{"d_model": 256, "n_experts": 64, "d_expert": 32, "activation": "reglu", "balance_loss": 0.00218, "balance_bias": false, "router_z_loss": 0.001, "tie_embeddings": false, "optimizer": "adamw", "beta2": 0.98, "seq_len": 1024}
Below are experts of layer 7 (counted from 0) of a mixture-of-experts language model. Rows are named router (the router's row for the expert), gate (a neuron's input weights, with its number), up (a neuron's input weights, with its number), down (a neuron's output weights, with its number) and show model dimensions 0-255. Each number is 128 + 32 x the weight over its row's rms, rounded and kept within 0 to 255. Numbers have three digits each.
After each expert's rows: a language model's description of what the expert responds to; "comes after" lists some tokens at least twice as common just before its tokens as in all text. This comes from a sample of Wikipedia text that the model never trained on. Tokens count by the router's weight.

# expert 42
router:164134114131121108131128134150128163147111156119118129101129105130123135161118143116165116149116106142115144117105140198118096141130144117140093121127130130118103046107053108143169152149229150100171133132093120140174125115242138120103137138151109145141156134170119161170109120201079122167123131131134100139132095139126133113102116118114170087100119112131126106142100147121068219106142134255147148159158103149115125136111099166143155138116151077125123090124149100136151101142147093135090121124123097124158115086165111199011099081110078128138063159140106152150079162165103148158154116132159131196135117130152132155107128173148112136144004150110149123103101231122147149094126146150125121121125145112148188093124167080098112150146176038156128099164138143116115120111137114
gate0:046185130140191203122137173154155144097108155122149085120106072187109112169141097137092076144083122171127110126127133088083150138140143153130111110162193152115112116076104151151169121159143108135137155171078127216120162148146183125085122060125153141195131140154132120108115150106092060126148085126163182174074079126087115092157152099176168119113126154154079115114072076130030134164128147147095112164190110157159133139167163155107128133093104153129091146160185122153115140116099168153098136089062153132168206162110092150143161079090156135152073097131112090129165166154053121122113056144105111134179108079157089087151119145129073135146108154125113124117112124085159114096089079096140146148174157170143111085136115119136099122078125109156126147108107104110110112117113124
up0:099145098104169129108095086095138092118078148102132140118110172128229096143120141114134099172143132137127149185129138059122086084162070195107056117159155139110148127150153162121114092114136083144125087147076137183178111176112100115062177114126156147082151094165148127103135109087135092108121122103135080174065165122133171150117144154109206165159153161069126180141059138172089109120146135140145113139135133099164137073150190110121128086064089088105166144123104090176078160118131117082163092135169116126140152132133103119094140138071063185126116119093129109098177182128068108170123140087182088161116077070079116099122105104113092163152083156129134130149124158105165153162129084141173079157189091107161139081140141101154075097084084117116145126153122125136111103088133141
down0:172169129183121099127150146087157177141103142126176123132114136129109120140122145131179120170087090104133160107067160099202146129081121066126106184166145116145147140142119127122121186084112129153110130191163171074069105085108217136167162150156122098133116074110160081106167138129134182123149123099152113103117124157124148087160139109127110147082112096116140063173096143206161187131108129207092098117143110134129095111192108133146199065104100129073143103056144128134175152168156161113134152153163147092054149129111132104141104097159150084113154169124092113206158101111137165088094111176166064106138126094118069067100070110153173150119156091090114156138119093087131172072158143122110124107105123108160088129102106110134105108148131157094095143112161103161147079159112180
Numbers in tables. Multi-digit numbers inside table cells and dates, like vote counts 93,939, scores 117–121, years 1993, plus table line breaks.
comes after: " |", " ", ")", ":", " 1", " a"

# expert 8
router:116116131086151109127142075158142103155133112129115129180107097087123097114098145194144134118112134100128139113167119196128132103194085086124067159108146186164113093130082137135162121118147143039071107118158125151153142106104114136113152091093153134183149147107136047174102140119156120111140102132149146102156078132124124130087146191148153123167138130078144152096103119111120151146127141224107101113093114147154112081142123140136136113153083095184112112131166147157143066111147122144120141149130099156160119171148121182155086088111152158108131098140094069120138137149136137176139089127097155158114106062121158065132130153196152103117157120043126146102108255087170119127116156140125129117146135119147107092112147150092131165141170110151122123135126111117133114120138061
gate0:133092128151101133121106150159122120145161101078161132184120136166082074176094078117093062123094138089149113114149144124129102144101152109097166066175108112103128179070148119127101043171183113148094148157090088104123104087094130129113112099114097092172146163182114158136135076139100113135096079091140181174099130147102131091062201109162130119144072104087136140088108080085136140122120103101146177159162120137155150155121185096108150139073119153098122130177167179125103069078107132121106133117070066146132167162120105134115129126127152080176121119123146100139099157137121156125120111185133091167149141139124183184104152129182121153149135182098106152132117106082125186101082071066118120124127128121099155077128066098096166164076169098173115084161167087096056058086117143
up0:109089138176086118110085134126088167102133164085145127081145149087068094121114177198073095082102149125092079082097133151103159159145088182128152139085090106071159121154100073092138125192112176139095179151148085099120097106152151086111111084099112163105164116105128126109158070090100115153119103089172138117075110069088111080151099152097076103152101161130183102114085104153111160090084110176131121097128160113110134125072158094111128170162110091161094150154096147163162130103119176176152109188100084081103169140167161117133148125112097102069142146144117118102156136182135097095122102112156125073170140077156156062099133162113160128170161176121149176168087148080071107149080169160110185093162107117105143120082109142104113139105084110137102105094149145167116172178083164
down0:136075171081188165116096052117162143143106095067154081141133169156109167150141095134067108114089109124162098102146123161149108151101090161176158132116107120196139085104132178192087118126156095198138135110105121169080094129117077117106119176057135084130098161143088143120158160115123146169091112199100097094138099117092122145074179120135046164159126110112119139140152115121138101114068114135188167146127103156150154170074121123161107124091109140119131138160093118103111155093098157144092158143110105105154164082137117083097082145127129121195135073154103181107038150094116145088149141111136207110105148129160094213184095103146119147093115176078103152168112179101113081118157143074107113139117127168091102115075112134108150169096120111148144156144098082082150156119166136
Infobox line breaks. Line breaks ending infobox or list fields like Draw, Years, Hosted by, plus verb completions after "to se" (see).
comes after: ")", ".", " se", "\"", " did", " g"

# expert 37
router:081142159072118132114123176159141131188119107108190107098137158118147147149084133123174103125083182146169106115098122117109112136164148130129150152126084139126102000082177064098146151124144167083135118135139126231130113126000124116088095126101122113127174104118150119117009148166167153106117155166085150153096145125122130092092126104136165127129079118110139106115083151109112130152127116176150119159177140148185126168148122159131127101133157095136127090155139109183107130109170137090115112134134162156132113153144105128102140121111136190132086078166122113166128094091139109148101140150116129109129091044134121217097148128179094107166098101096143112088198152158147190209060150134140164116162098145134105124152114104124095097147147096128129142135147131095138111099182124
gate0:131105078091108079094146177126094170117122185201145175086158167133172133160122154102158175156136111190165154139043132124093141174119148152104127101116050124175060148103170135092164158090142127168154129119169128184130101165076127153101151181123099129089137095075122115103154143111225165177158163084088118096143168161142191101158111152129138161154099178134141169157123120123147078082151074143109086091136171107156098150156132120144152079139105096078146143155108135127129158102117164096128105146154147169159109132109146147136156151161140133094135097155148147130120147125164133090101179109108195129164137091063114087125098092138148063104063056139088109118148152140093110134140083147160109181108118108183133148130144092184127120153157168108129126074207171175125170143093130
up0:124126163164146170131107087146169076127124079040117084162102086096088124085133120165118092099130145080073126127203146145145139097146106118140143167143221145094197104161097146159075102149099101103099115110100133074118141073185131109145097077141153122151120167159138145153083105133026094076086091166156112157119082104111089148081142098147102104113153085124119093123113116134120171158108180120155151158122099135103152085095126144121106176116172138164126123076145118104129097142144091153139144096100119081093145115160100133115109120120129134175139160093092099123123114137091129174147079144165051140102120157192156162141145162112098193154186171125173151137122099105170149137119181092080150059156163168059112112133117155072126136118103090130115117172050080086140081105157122
down0:146112155121122142131145131092138102061111133096115060129200133092110143067124109069115126137153098114151179102101148117134119140116083144118110189145107211133134141209125087132149170103094125145106114127177113164145094138155115107126189142154158144136148147076135195139129046103005195119178149123137093115102135128120118114175101106118108129102160109128127153199075120146122155099145115130113126158186164098094122100133107114114060125090086111096120158122081145129107138148131095153155139109151164138165143115104159165140144153121094101174178124174138168171132147080149133132141220091134119162103138094123086178132099119059093118102141133166141107119068205137165178118169174205143117157124109163082089108096168140097164116151132218086117139124080113132152105130157150
The and mid-word letters. Sentence-initial and mid-sentence the, blank table cells, and interior letters in long technical words, as in Conservation and immunodeficiency.
comes after: " in", " f", " F", " |", " of", " con"

# expert 27
router:079140118122184156122117198115148151097127107137138118129151111113128122114066106120111128072154150182136123123138152139127098118104157184142124126194136144039161164140171138164165121159144139050166142147114135120117142102150162098119141096173166132111154130163163109140124130173098127133127124126190144161101128085130129126118109114116117126145145105144132073116142171059122121144141130174100172130109130142099150162113140076162130117126089177129133173145137111133102121093151121142068123146113043113155121147153143089087071155081034152125135138105074131134062149164124167111118107141136072163105108083177163255116122134127217114174000139060143183187080184114115148112134106166145163120156112165148150134127112169099169159140137183126103106125144125107156103139129122
gate0:154121132106161216138127075152119104193098139165182158097127081134105100185140118181134154127105134122124131143159091120111079077156162081109107092166164091152098085118086124133101169174168090095146161212092126135126137123128187115148130166161124102159111116110164117153109114186059083118156094185092160133131116134082085143119112148152121082154114106123165085150132150109101139139090087168167143147109157136120156180077088115143122142095136120085081110107160130158152072142096131108072109105136115113113130129142130098154110092103082154075059089149065049124147113182145153130146130171092105066162096143205179084084169106139164163166161144143137126176089138134084132149116160114147115149172123127132164099086079141114083156133120080165153173157166171113081212165170141
up0:119141178119135181158102168135185080136114133160138116129068155143071128130122108120111075075099123132145098078149153154076115125116119074081134098118161163168080117168104091128109099104151155126106164110162137114116110166128149100093081084131133085115202168091118162111148152223107149081187092166112096146142125094170072133097151163097167135152133121089160138089131115121114151122117120152151206111180127179166175092124132133114104116122111126078106146167116167168161144080078184147160158127140130073180166108135165125080157105162103103079114129111087058191110106121120108090165166214095118129148102121121167137124181105174143143134087114127134128124146137125187164126100185091052126134140179161132129154105065143088142129072110080166186111094182143110078134138145072
down0:119143135177118132152085119105080135180122137128130110149148087164129071114137084140134121142186145128148100140130085119086141035087159164123178058190122115131152022128115118126163117138105102116112111164120124160083139092170111136170094136206148178162157130122186104128202127171145133159138127182136194132101119099120112089144151141075061116096072108156106071071120119125101084136147162134101115096169125097163091157145128084097149112138144187143065143132140137085136118071145171165100151111100075071116181153232090111175113168121174124054151143104055107129106135133163159136108135132109138136124147139138153125093166105141143110109074122115150167124115107144124138157119212121131154106131168147139149100182092097199108127122115100130126098138122091046139141129102123
Punctuation and table markup. Commas, table pipes and dashed separator rows, line breaks in lists, and common nouns like people, city, West, York.
comes after: "\n", " the", " New", "===", "th", " 1"

# expert 26
router:104136125212118143152136125110177035114172118136127112159116130164144143122146058140158115061102126144139108132151092154156139126134175099117124171157091118164190078139183146105159094162135128116132152105104121177145155105162114122095111085255137098155149129111142211167140146134110120122120129114157105104136185115141110103102144110114128108181137148153113137150129169102119114140070154144101139123136123147147169164147092114131145110146136069139140234112131160170113164077144134113148120113153135078159108134108090128203077115132103159100061137148115088140078151238097117117137112146078142118173089111159123139126112136139129127132167103146043139058156148136139163146136082107102118123116124193143163102112142108073140137212137185110108140158103108140097132100115165
gate0:101144107162161153093110102150134140163172144093146134161091122123040152149150122132129126148103145114136090124174126128084071145151149103099133169149165178104104117115086100180123089137146115143114114156087166107183136093140187088173134090142162157118086186150092109166139101175068124099092144138096147195074109178159131120113149159125140127143090117157115126093132110063044088113072108145116167137135094165203139148077184116112103124077153150171094133145152100167114083070113090165070078082132109100125172178116065093095136157126111147137076121118146096175109164142108144106130131203151122106094125138187195111113165220140141142163148131088125166144137170124150189103044139099110126124165166181124121104115114133139102069081131122141161099140104103109077087130167140
up0:115098113118097088127111170123099193087155082139171153188148096181113155122176124109154136168091088155063070071190103146136078111182182117136118174174129130116100179087120151114105102173108109126153142147140125131125124159133133115161162108151110116116097111154106114178130167170107109118159117117093150155144116113128133133100167188124138113143151103175166109076139120094032119115098073120068113102116098166140137145148232147134161101109180117148168098197111075194172080148166096103116146143157109101114133136113113143086097100126117158114072167150179088145113175150100141093162152154154120116064120126158165055147110185132178158095083142150102159153150171184073160166061154134136155164116105149124147146150153090163086060134162105199129132122114164129103137142142144
down0:155099149157055163158158052069140094146100116157091114066193147179149094125137122136157122121130154137133081114112101167123124042150055131117089121082121136066113160100159077198108151118195143145102144160154170117107151146101152113145164172087144153094168120162098128151137093175152170152119118110124162193152133097133154102103185145096160188121155100103127159137102124139152142087117116125115171113089084164134122099161184132165165104105178114121118083128155093210115145104141122146070145128143134161105188164123106095134120197101119103079141141168051115141121091145102150132203091113109185179115140169143180151078137142153177159147123147095136135145121142116164120174143174128091153122128112102099172122112116064141135069070127119141184060138179090137141132091146120
Word-ending fragments. Later pieces finishing a word, notably "pen" in tennis "Open" tournaments, also agg-re-gate, Neth-er-lands, Du-ring.
comes after: " ", " O", " B", " And", "d", "o"

# expert 29
router:150146123079160128144148127176117105183154122107115146108130131165094149154112147122108088136110111110135146120124115107117140128190130140098111193122142176096153250122055133153212116141147228127126154143102114146106137081133136114138111099090128114124136122114152110102063136160155152097165144115108159196125057134211118112132153150137173110130141147123141111113072103108097139158134088039112166150154134115125133171133122137086112114118157121172101000135145148127154114162101144120137082133139147136141118148141142137121110107121137113131114151179097079126190125024128109172095112140189116129174148120103148202134116151143142123134086163119107130105150181118138170131029101104104165148141152102139144089102116140099102046162189136121133113136117121125120114175122129
gate1:115116188102176148177131116180119152145091068119182134155159145155123075123152104114125124119069141167114138090125088129093105135137114115114156134144122165134177100057088095152141129089105200087118132111073155138168142082107143144085080078087188075214132150123140124161133155132156115175190106134151188152127115141090084123124096173111147107162138074104139128137091144130110103151056128169209135181104079160175178151096140133147125064113102132088089154117149180174144152091056115154170123104057153137167123124126086074093097092117101138157123094114138126115132140125130164176186143157057167105181104185125142115099116132146093099195098114136102147171134120114146152133079067096092132147133140148137112151128087186137090082090120146136150107087120104069171165151129136
up1:134143141191133129152172130153175173144095122096202152140181139082158082128108168148119097116134113125184154166090136149143141105076155152127095114124090114158134172088179088076077153129138133123143097121136164099147163094112160085112114193162195153155177074140157171067137187079165163150147098097160161103127114190099184154152170092126175183149125092144137097115158186118176093116130150128121075124142176103177123161139172129171106112104115179130191113066139138140135164171105152126093086076121138102097180182130106153058168123129113114135072067177138116105136168144118127150148158106104107152151162110119118149083170063133148154147151100162104141130171144105158139155090108090102088181153098117094171175108116089126189152142090085069150127174129103158125109139176094
down1:121135137130151096154090122133180083137178074136120181063134138126141152118104114213119100124050094116180129119124113128131171092104106094139178117116138185058145113085163149150139159122094200157113166182183179135159112091135126123133177108095110176124151108140106115160113115145150148129142169107087139139121043067088133136144148087163217118185064071148087104110137156103094155122120172158104072116121120126132137083103120098115119113113109141131178129106121100094105093117080146119214144111070089072165070143134148089105068081145115159120140162190113108129095164133099140110114145154149136101147093075125104105078148117157133124146142070172147092169114100133132141121100104075099130184068117131156150115135146078171150157114132146112119092092127208166050122163119135
Sentence and row ends. Sentence-final periods, table-row line breaks and pipes, plus the letter g in challenged, enlarging and other middle consonants of verbs.
comes after: "\n", " |", "fin", " Qu", "che", " win"

# expert 16
router:125138152139147168159152198156177121131134110087165158050134135129118125124142122153132119140096153113165173120145119138112133096118073104115140155095153139049114137123223046118120129179156015113124133104123152170165159118143132136109094123190128104141139171162134150117126136126142082173112126149136151099118082155154111151115124156149151103174142104141082131127121109072115135153137101097130148138140110108145114168117156112135147117099132148164127162136112170095120149081125112111081106099142109125142148135113133137149142109108110105129151133134108119134163155164120130112102127137042011132166104131127131206077131100115140129113046155144138126177142158121153123120167163131151126104150158139136115125100090131092114122188116084153132110139104102150112142255189094
gate0:096164130138133112152143091080182190154143089141139124148107083139113075091098157188138092141070158093159182110117126150169128100163141105153201093134157122083093103065133137180136078118088119103102150164138122107150125071067161102141085091133197111152147098093179137135149108112103128105167150127115107168165125084118106086122147112129159144149113105163093091124044109131119127105099138154201112167070068177127159198063176144109069101153106094159091171122124128166136090131094119126105096106136159101091162088117110165138170165104125124135163148108150100133127169106047174076121107147148081133134096179112181174135170168123145157119152168105152120149128107107182150104142114129142152103194163119152169135063120101113133083171126111144081133179110067151118080118183069
up0:188080149190149160182120171106102073166131142088154145138139122153098103127133116113122148111187077150093066163162160101111135111157132082178153172106175191168177109157152079100156146154129083183166104150158160109114095130094160155096184170116122096098146173116123151105120124143108111054165146141128143087115169163125146170189138121169142160099107138163111102106159096123117086095120163123101135130127167098115117089172059091201142139136174186122123115146102072064095128121121090149129128117169089128147158090072107138075073146156087132095117114085074138157118079167154133152121098156164108104097156116145108093090076122143130098134079078050132137145132135155090162168102145097108094083072052103105078115114079195191105082117158121148126118142132156141095098147135151
down0:176152162100136197154182074158123171122119195184132139120141118116099158163109145130111123150144097180057112101199087128099116190084152082122113097128086203091124150121138139134146136106066193058144135138087140105165127108102142151118153120102140136133170108161169087129161142113155076146145108161068105144099150130150118178151125161143103090119142125157136138162160133124148027080055135094161147123113107176093161064167130133105132170100113112163154108144156131156070115155158101153169063143162140095118069170114160136101150187159126136116126177104094145085105151143105172120109114135118176121138133164171154080094093136089135148064134118170120096129130126240117138128137054152119124089122139163085138098140218173119163140113164133147161146105145117108150111155159122
Clause-opening function words. Function words opening a new clause or sentence in biographies and histories, such as The, After, which, was, while.
comes after: ".", ",", "\n", " and", " in", " c"

# expert 35
router:156147125148120220168126142125159122128126119126138120158111116186116115143000125147109120004126208094170107128094125129157106088134078190151183120111178076136174139142149100149146096104103194119071157110105122062124093069167153132140065107201142123143146122141113086105107129134117133100122139088190123166161106103164092069153125125123138142147122143145149131113149114139110153158134138182156149119144076152144143177107135109145133103170136115101108252147129097112125117146102165107123084092104115112147168143110115101076105111154207112134107112140095123166119114140140096149167138145108159122169106074136114156115124125105139128108133167105181131174124126080139126121092165116133102122136118132115127094091106135123073091082123224121148157156129073126087094185140104
gate0:122162108125085108136095096130139136129163155139142074079149103178129138167130126173095067108077111097163117109138101188130123096094165134067115099167125200079124113098171104138175070183182149127108129160102098174170160118062105142138142088122176132136168157142158114131054113129121124134184085159101132170102154067152126128128193136156169123181148128133135121060099122056142082166122105151128141177184131104110186154163144110114098133102146088077145130139125196138125149118078180111163128083053129113150118112128118105135148125111167165092111140129097087197092143105134175148188099163107151122169080131101085124136140112155140162155183171155138159104113127085146141109144075130091131158177111153084111104065069104079159074134154139159157080126136139064158072100141090
up0:114087125141138133129109060119093142117120187176109108113095145122172063194149090054149160144175100106073110146149078160088130122136139146108151071150129101146110080130115167119087115152114066095078092136090149168052114164199148098151172110149127190088145141153097084119173156107083103112113189132103116124115149151123091160133117137112122164083116120099137106140117196118130095119160151150168154115126128122188056090112131110170145069134097178183148138127065111148162142162116095108119133171181095086137094125135104148145169105120174063085075085125132148141185130179184133123166174119165106086071146081193155174106151125109147150165111137098150072135112130167117096099121125096140124167074134069104115133185161179147137076134086129148098159099137133154158135152176089
down0:097065117168098142138151093133166117121138179173096100095080135158123184081121185150125115127089096114209122102111121150147088137138133080181105131082133119185117192138142138183160109102115096112124088164131110092146070176121153102134097093080109211135117107129102107032101134134121143137157129164122071146172176154066100087141119151148162119083123100101111101148134121152114112144146205134060102141076143151121115114170093120106132154093074108093097124106139196092118093144149122126126150149097089098111102187110172132089142099154147139089151186095156093122084156201155100103115078130094142134152108054121104114101069176122181108083076119167133108120139186169069199161100151145124148109128140109126126097122158113149155169120116166163088106153110162123135101114062079
Mid-word syllables, headings. Middle syllables of words (Tra-ver-se, dormit-or-y, premi-er-ed, D-op-ing) and == heading markers, often in music, award and release sections.
comes after: "\n", " C", "re", " cl", " c", "ur"

# expert 57
router:127129152091119104138155181124221077140088134099114091112153121132136117125197141146090116074130172104153109131145161125140114147105158108123105119105183117110137179100168134135110136122130244117111134115142099255138108142152145080107122117255142106144104146138136141112105109093084140127143122115091105127119155107099109114148139153151117087124120136107137106127157139163113127118149143185152125101129135134140140084087131122116116116124155104135102146105152139127117115111132169108149101121121114077110151135122122164006022123136100119156145113143141145178094116227076136169168135117128150108126128104118136255168125103165124108135116134130067107145148146102132154154135167115131113147135140155099132130130112136143137117105109138126124135110113145138106137133087128
gate0:097121154166189095187106130095125147134123100145158137162112094148149068200137139149088139139103123148171135110152106153103138161104103088105152083168103136076118110105129136135142101160149138095090194145142118133107136088110131115092112130103144124162171088175190055213066097134093169103190076178096091141075091068083074112114109135156154095201105098073113101113085084103116099170099144141181079146179125186078169144150137089081126124082156137160098129170128154144157128113121145128081102093129135134111146182151117116079078098126149114135107115149083090104170149111145172111156115152153111122152095110101120114131111129145161094182112127078198145064170133073141152177151137111154170126117096156096192170111089112089096157085137142128110108140094153042146111095152086
up0:192137092143095119169085115160134099156116071094093130130071139079102071115115069089154074109081100121081172097196115108172101148147160083121152159130155130102097101124149175154148081112084099142103125131126117136080161125128111085144085167057141075097069087130154099150100133104162148123130139144125165119167124165107088149152070136145119146134183080159152163117119090078155089160133123090118145100096173173134132130187158116154155174116081153117078070125127093161159093084084124146125177100164152104141162153089145179186130098167158138123143110161140133140155142164144085111153148127126156174169135140081130153112174095083081091179184103127090151120108165115169180146159153091160126078204151100179087082125107174132085170092141148130094062095125096147090093178159129
down0:149127145097040127159141140122161131096133218098142154081181079180107187090067089095150102145144144158150103126084130135121100130114122147126157081148115176123112129128108163061186135101178040124109103069122087090132137106135107156094107098168127082139164127108131158125156091125124101146110129127130113129153076151149179160118093114198039122198105112085160133050178160118080196167122104121130153132119115139124148110083135119125069082150132134139133089147196156149109134138138159147098164106144159166149157170112143255095121130128131126176112095145093208147080106189154052148100127089157095106118155110122109086135128115123126140105116144104123127107153142106147128125113103134085168099155157102081132097098137149103166105121153103166141171136144118155126163127093120
Latinate word interiors. Inner pieces of technical, taxonomic and foreign words, like de in Clade, ic, ident, le, often in species lists.
comes after: "s", "la", "re", "co", "ca", "ro"

# expert 11
router:065126139064110132147116185149175106095144114117143086178086094178115133162153146160157099091118181131155124105188134096141129101199123139160123179148160163197123084081117172116149100163146087108163154161121152230123110148060163158098091102066116114129126105138157132125117106128125163126146100190051150145143103104180113119138147184129169117136097092122131124150159129153118049101148072123097160145112109140128151129078169129130137124137133103142102190145118195191128105170110127162086098101152112121137158131113122080020140108131118127104116098150126142115111118060144112126178120124157150121141107080137149255129114181144173129144164133103128144000148126137170156146171117142117144121121136150137101117121140112119110140079118072123111132123117097126093130160156122
gate1:156117067171111061088121123104133103104138152140116130108111134081229149105125146082094136147164100059042168157089138132151141169152156115139089116133110140151086158128149177123194150099178077132136088094159164113073116192153120166139206176115136171087114100109112099083107143068156155158115150174114134126170141165112166144177096089090113139095153155171157174150135145150166162116158105117159056084108170117087089126165087149134135125167131087099154140123176133145107177183136090106155139141179110157074069084080150105157145180185113128118147191129135140140101120135161099105120160091120143130096120104132114122133150129069154113092172071121092074126119098159087107144125107164176127152080157121117149126135156089168152151202105111087131165129149172159120175147109179
up1:097137168101140202183130143160134142155133077109136114155138110167042108162135113164154117105080155173212100079155137134116128087110115145104184153118149120124167109119096089156063105169075180115106151167097075155166133052106156080111049079132119101168143179151140151186134130185085116077141094079163144129109110098131079102089157175143132104167108095088104091098105102119088112131098148142094192166147096141179151132100168120125125112098124187155110094140098114118138097076110158173107119105086135078193188169177105126099128081071135128145084069131114134128158146131103149171148076153124098137161115156127159128139108125184099159152094182113157170142142148096166152135113122091094136120183106150143123130118096157096108099053122154157144105144086092094141075100132087
down1:153093073132099114092163119097108137090152172126111085172179122148164143060108143152099143071119115085113174124155129112103104176159142134111118186102078184139114103180112077148171198106104112119173156100164177107150101167125070099137195110160151145106137101079132196103124054144015190153173143120130084133125143121148108207156167166086122086136153130147127159203129131116125135078164145079111139168141191116158093113144125136128098145113070127117100118139145133115110089114105134189124089127127145171055119096128149188120159121125119111150201155115165137147148156107115134113084134131093146140127127131138151116138089091045118130089119149157088086113073189165170109137110112182156137102125164169164076108137099097097156114177109210126111138136105136122150131123094138
Word pieces mid-word. Mostly word-internal or short starting pieces such as lin(ked), Le(ft), es(sential), -s, -ing, plus articles a and the in running prose.
comes after: " ", " in", " is", " on", " re", " D"

# expert 39
router:141160137176103183120132077132153081149148136103170117088119101158106117158121100115133142175120106078105119150146098104181117099124183100135146118130103126083094037089112128100167107128170151079152111161089122132101193143155185110136095128230153133148131144149121154145176140150116121172140116165030110163099179137135147120124128122125121157158116117104098097114070122108087150131115106179153101133158121145149136161103131133151121115122097126139124111158141166127125150129120126151089146148138183121152149085127138120255128132147086180149142107088109115118088112135107093132153153161158092204086150071123142104154166129148118123118094101048066160074136255116128143104101020116124114108154132145088139135103088144111138133116108055116134145188134121129095154212127114
gate0:102144119116124111111132129170107161153132105108151056126142116132126100159149067181146136080096122168194106112129141150121087048157171095145114119145147114075129186076070148146129108105081127098145152200114161117136087124132117113117144131122154088141198109114126097173070125139109090170187123178137117136141100118123094077108165114117135141168132150120105113108138088171073146151052091144093097152150087220147153240096104156141086103107174173162083161146100125119093101134116139125094168097120065076136121154139116086209143149061085090137096143166113076141130051127066129131135122190113144165109102159142149112120120133132095135116143169125166159159111174114124150173083097111106148121138167145155095144126148136180160108148146175139196112166173120065112177105135118
up0:102085151147135139098147105102104090119146114113147220098138183139081115136149141121146125137137151110133121126120050163081148164058158130119099100138071130097175092167116109111129157166169093115122123073155124124107136152151133113146175095121195102120107149110201092101145137179154140073090135186172147126140133099147097115192086133109120129160174083156146128157068120150168094176146090179138149118157151080183120067085117151133103066062120106117151123130127121129162145121148180151150131134149163114075127131140105123142163134155127113140052165110142120115147130137188127110124121128145105155077112160159150150121056213126168157114144111109167163168119123205165086106137172035096141122156095127119079183158071164092131093090101093071125148182083095130131060121134077
down0:130095108144102147159130132112118141170119133146071140083131131065057157100161169140176091075132152131170104119113113076144133149162202133103087138152122158108083107127162142107144089143092137235127107146160165108136091126068079111143103086114145203128191129149056158096134122094093139125085125124165159112156214076155160171124129094054076138177164138073105110090065138110115141137167075096128096107124109116101119057158092106111145141084127134114154122141160192083146121148156104136109142133108155171121105116093114171147174104177109173126093089128141078121087136120148156111120103078087179108103137143102124117119141093161094124050140145155118084176052128156103095109082145182107105076126094149160126121089079153157200107169098096107117134107117156122155109129099129
Numbers in dates, tables. Numerals after pipes, commas or month names, such as 12, 13, 17 in dates, scores, rankings and population tables.
comes after: " |", "|", ";", " part", " (", ":"

# expert 34
router:080139130169161071176097088144178171151092118161111132098128074153112148168105128110080085084094117144125095129147100145092116124117048097123160118171126138120120133136102133156116097128169111081145151125112092150133161121103160089137137149125133127144134151158175133117053162127106091106128075131125158147146114132090130139093154138088143104116136115088074119127148116136096167141129071187135129146104147101163125086117150084095107134166114044111095152132216135111075082022148172137115117123123131145108106105121101185044028122152175219154161131148130160148060132128119102173134128130121085094125136087106111112104148147134202122158190158109134117147105193132155117160192044110140116141158145138151123127121122224094182167168162091118103127126101119102109126162171158
gate0:075168139066172124163057104166155067157167075115155107120109123179086020161137140145102158104074116108178112111132118075101064074165166113121100095165205145141141096137111112138101121127110167146122124144102098176163132133166160093111122093067153113149147151192092109201096105134133161116134126128088148164138134132143056109123177162138184069138127154133116104146088105097110087149084074137159143127100110127140228179134145116128105124125113120170132138128172136089078100134095151160093160126104105091143151134153126111108127150066133088162156118168101122100154119118094139139110093132060147151185060135206103092174151115141103110154105142130141164126111134114180113136074088080123144122147154166173115086106100167077112126117110089159100080140119068115124088138177104
up0:156096172221084108110128068147143137106121114142113100153142120118133049158143142113086181120151155165105112116078120112100166190150168089115145083148116087212146153130128112100153158128057133137146126099201166154141078205111095214062182137104085132162081162108167130131140096143164173077121134168101139190119136143166150130071142094112137154108135095099115162138142129106140075089166148088159155101162125159164101139124106138066106082134137142144203088148139073130144119121126141145134162118102200114131122095089145098192201111085073162123104158128204154113132096116131139116152116084085128133101132144100108142149149096149182096108113125120127114108168106109103123125094114090136075095130175137137081105143118146071153167131126138097091180131063127153204118124126157
down0:103130089167099136127171150128086109093159135167122118095155132132123141102128153155131090130133150113159112170111133104081133157143089048173187124158074094131170112164073150105120113121150121112124152114138084092145094068117090175125113081110145176146114117082133161149110155083104163152143132146128102094183077116086111113143091113131089136107159169147186170156076134172124147136154198129116169093114143125130097102151083073085095135139151193149123139193126165116158151124149128139096096109104109081160082137122199077145142110146156072147123038145210104118049107138096115098143130126110189101172120101181142133138071128164128077081147161122147076117158144137152159110189142126210136135087132121236108134152137093135085146138113206143137115102080070125155142159144095
Inner consonants of words. Consonant pieces inside words, especially place names, like Reclamation's m, Stuttgart's g, Flags' g, plus stems such as close, late, collect.
comes after: "la", "re", " g", "e", " Gra", " a"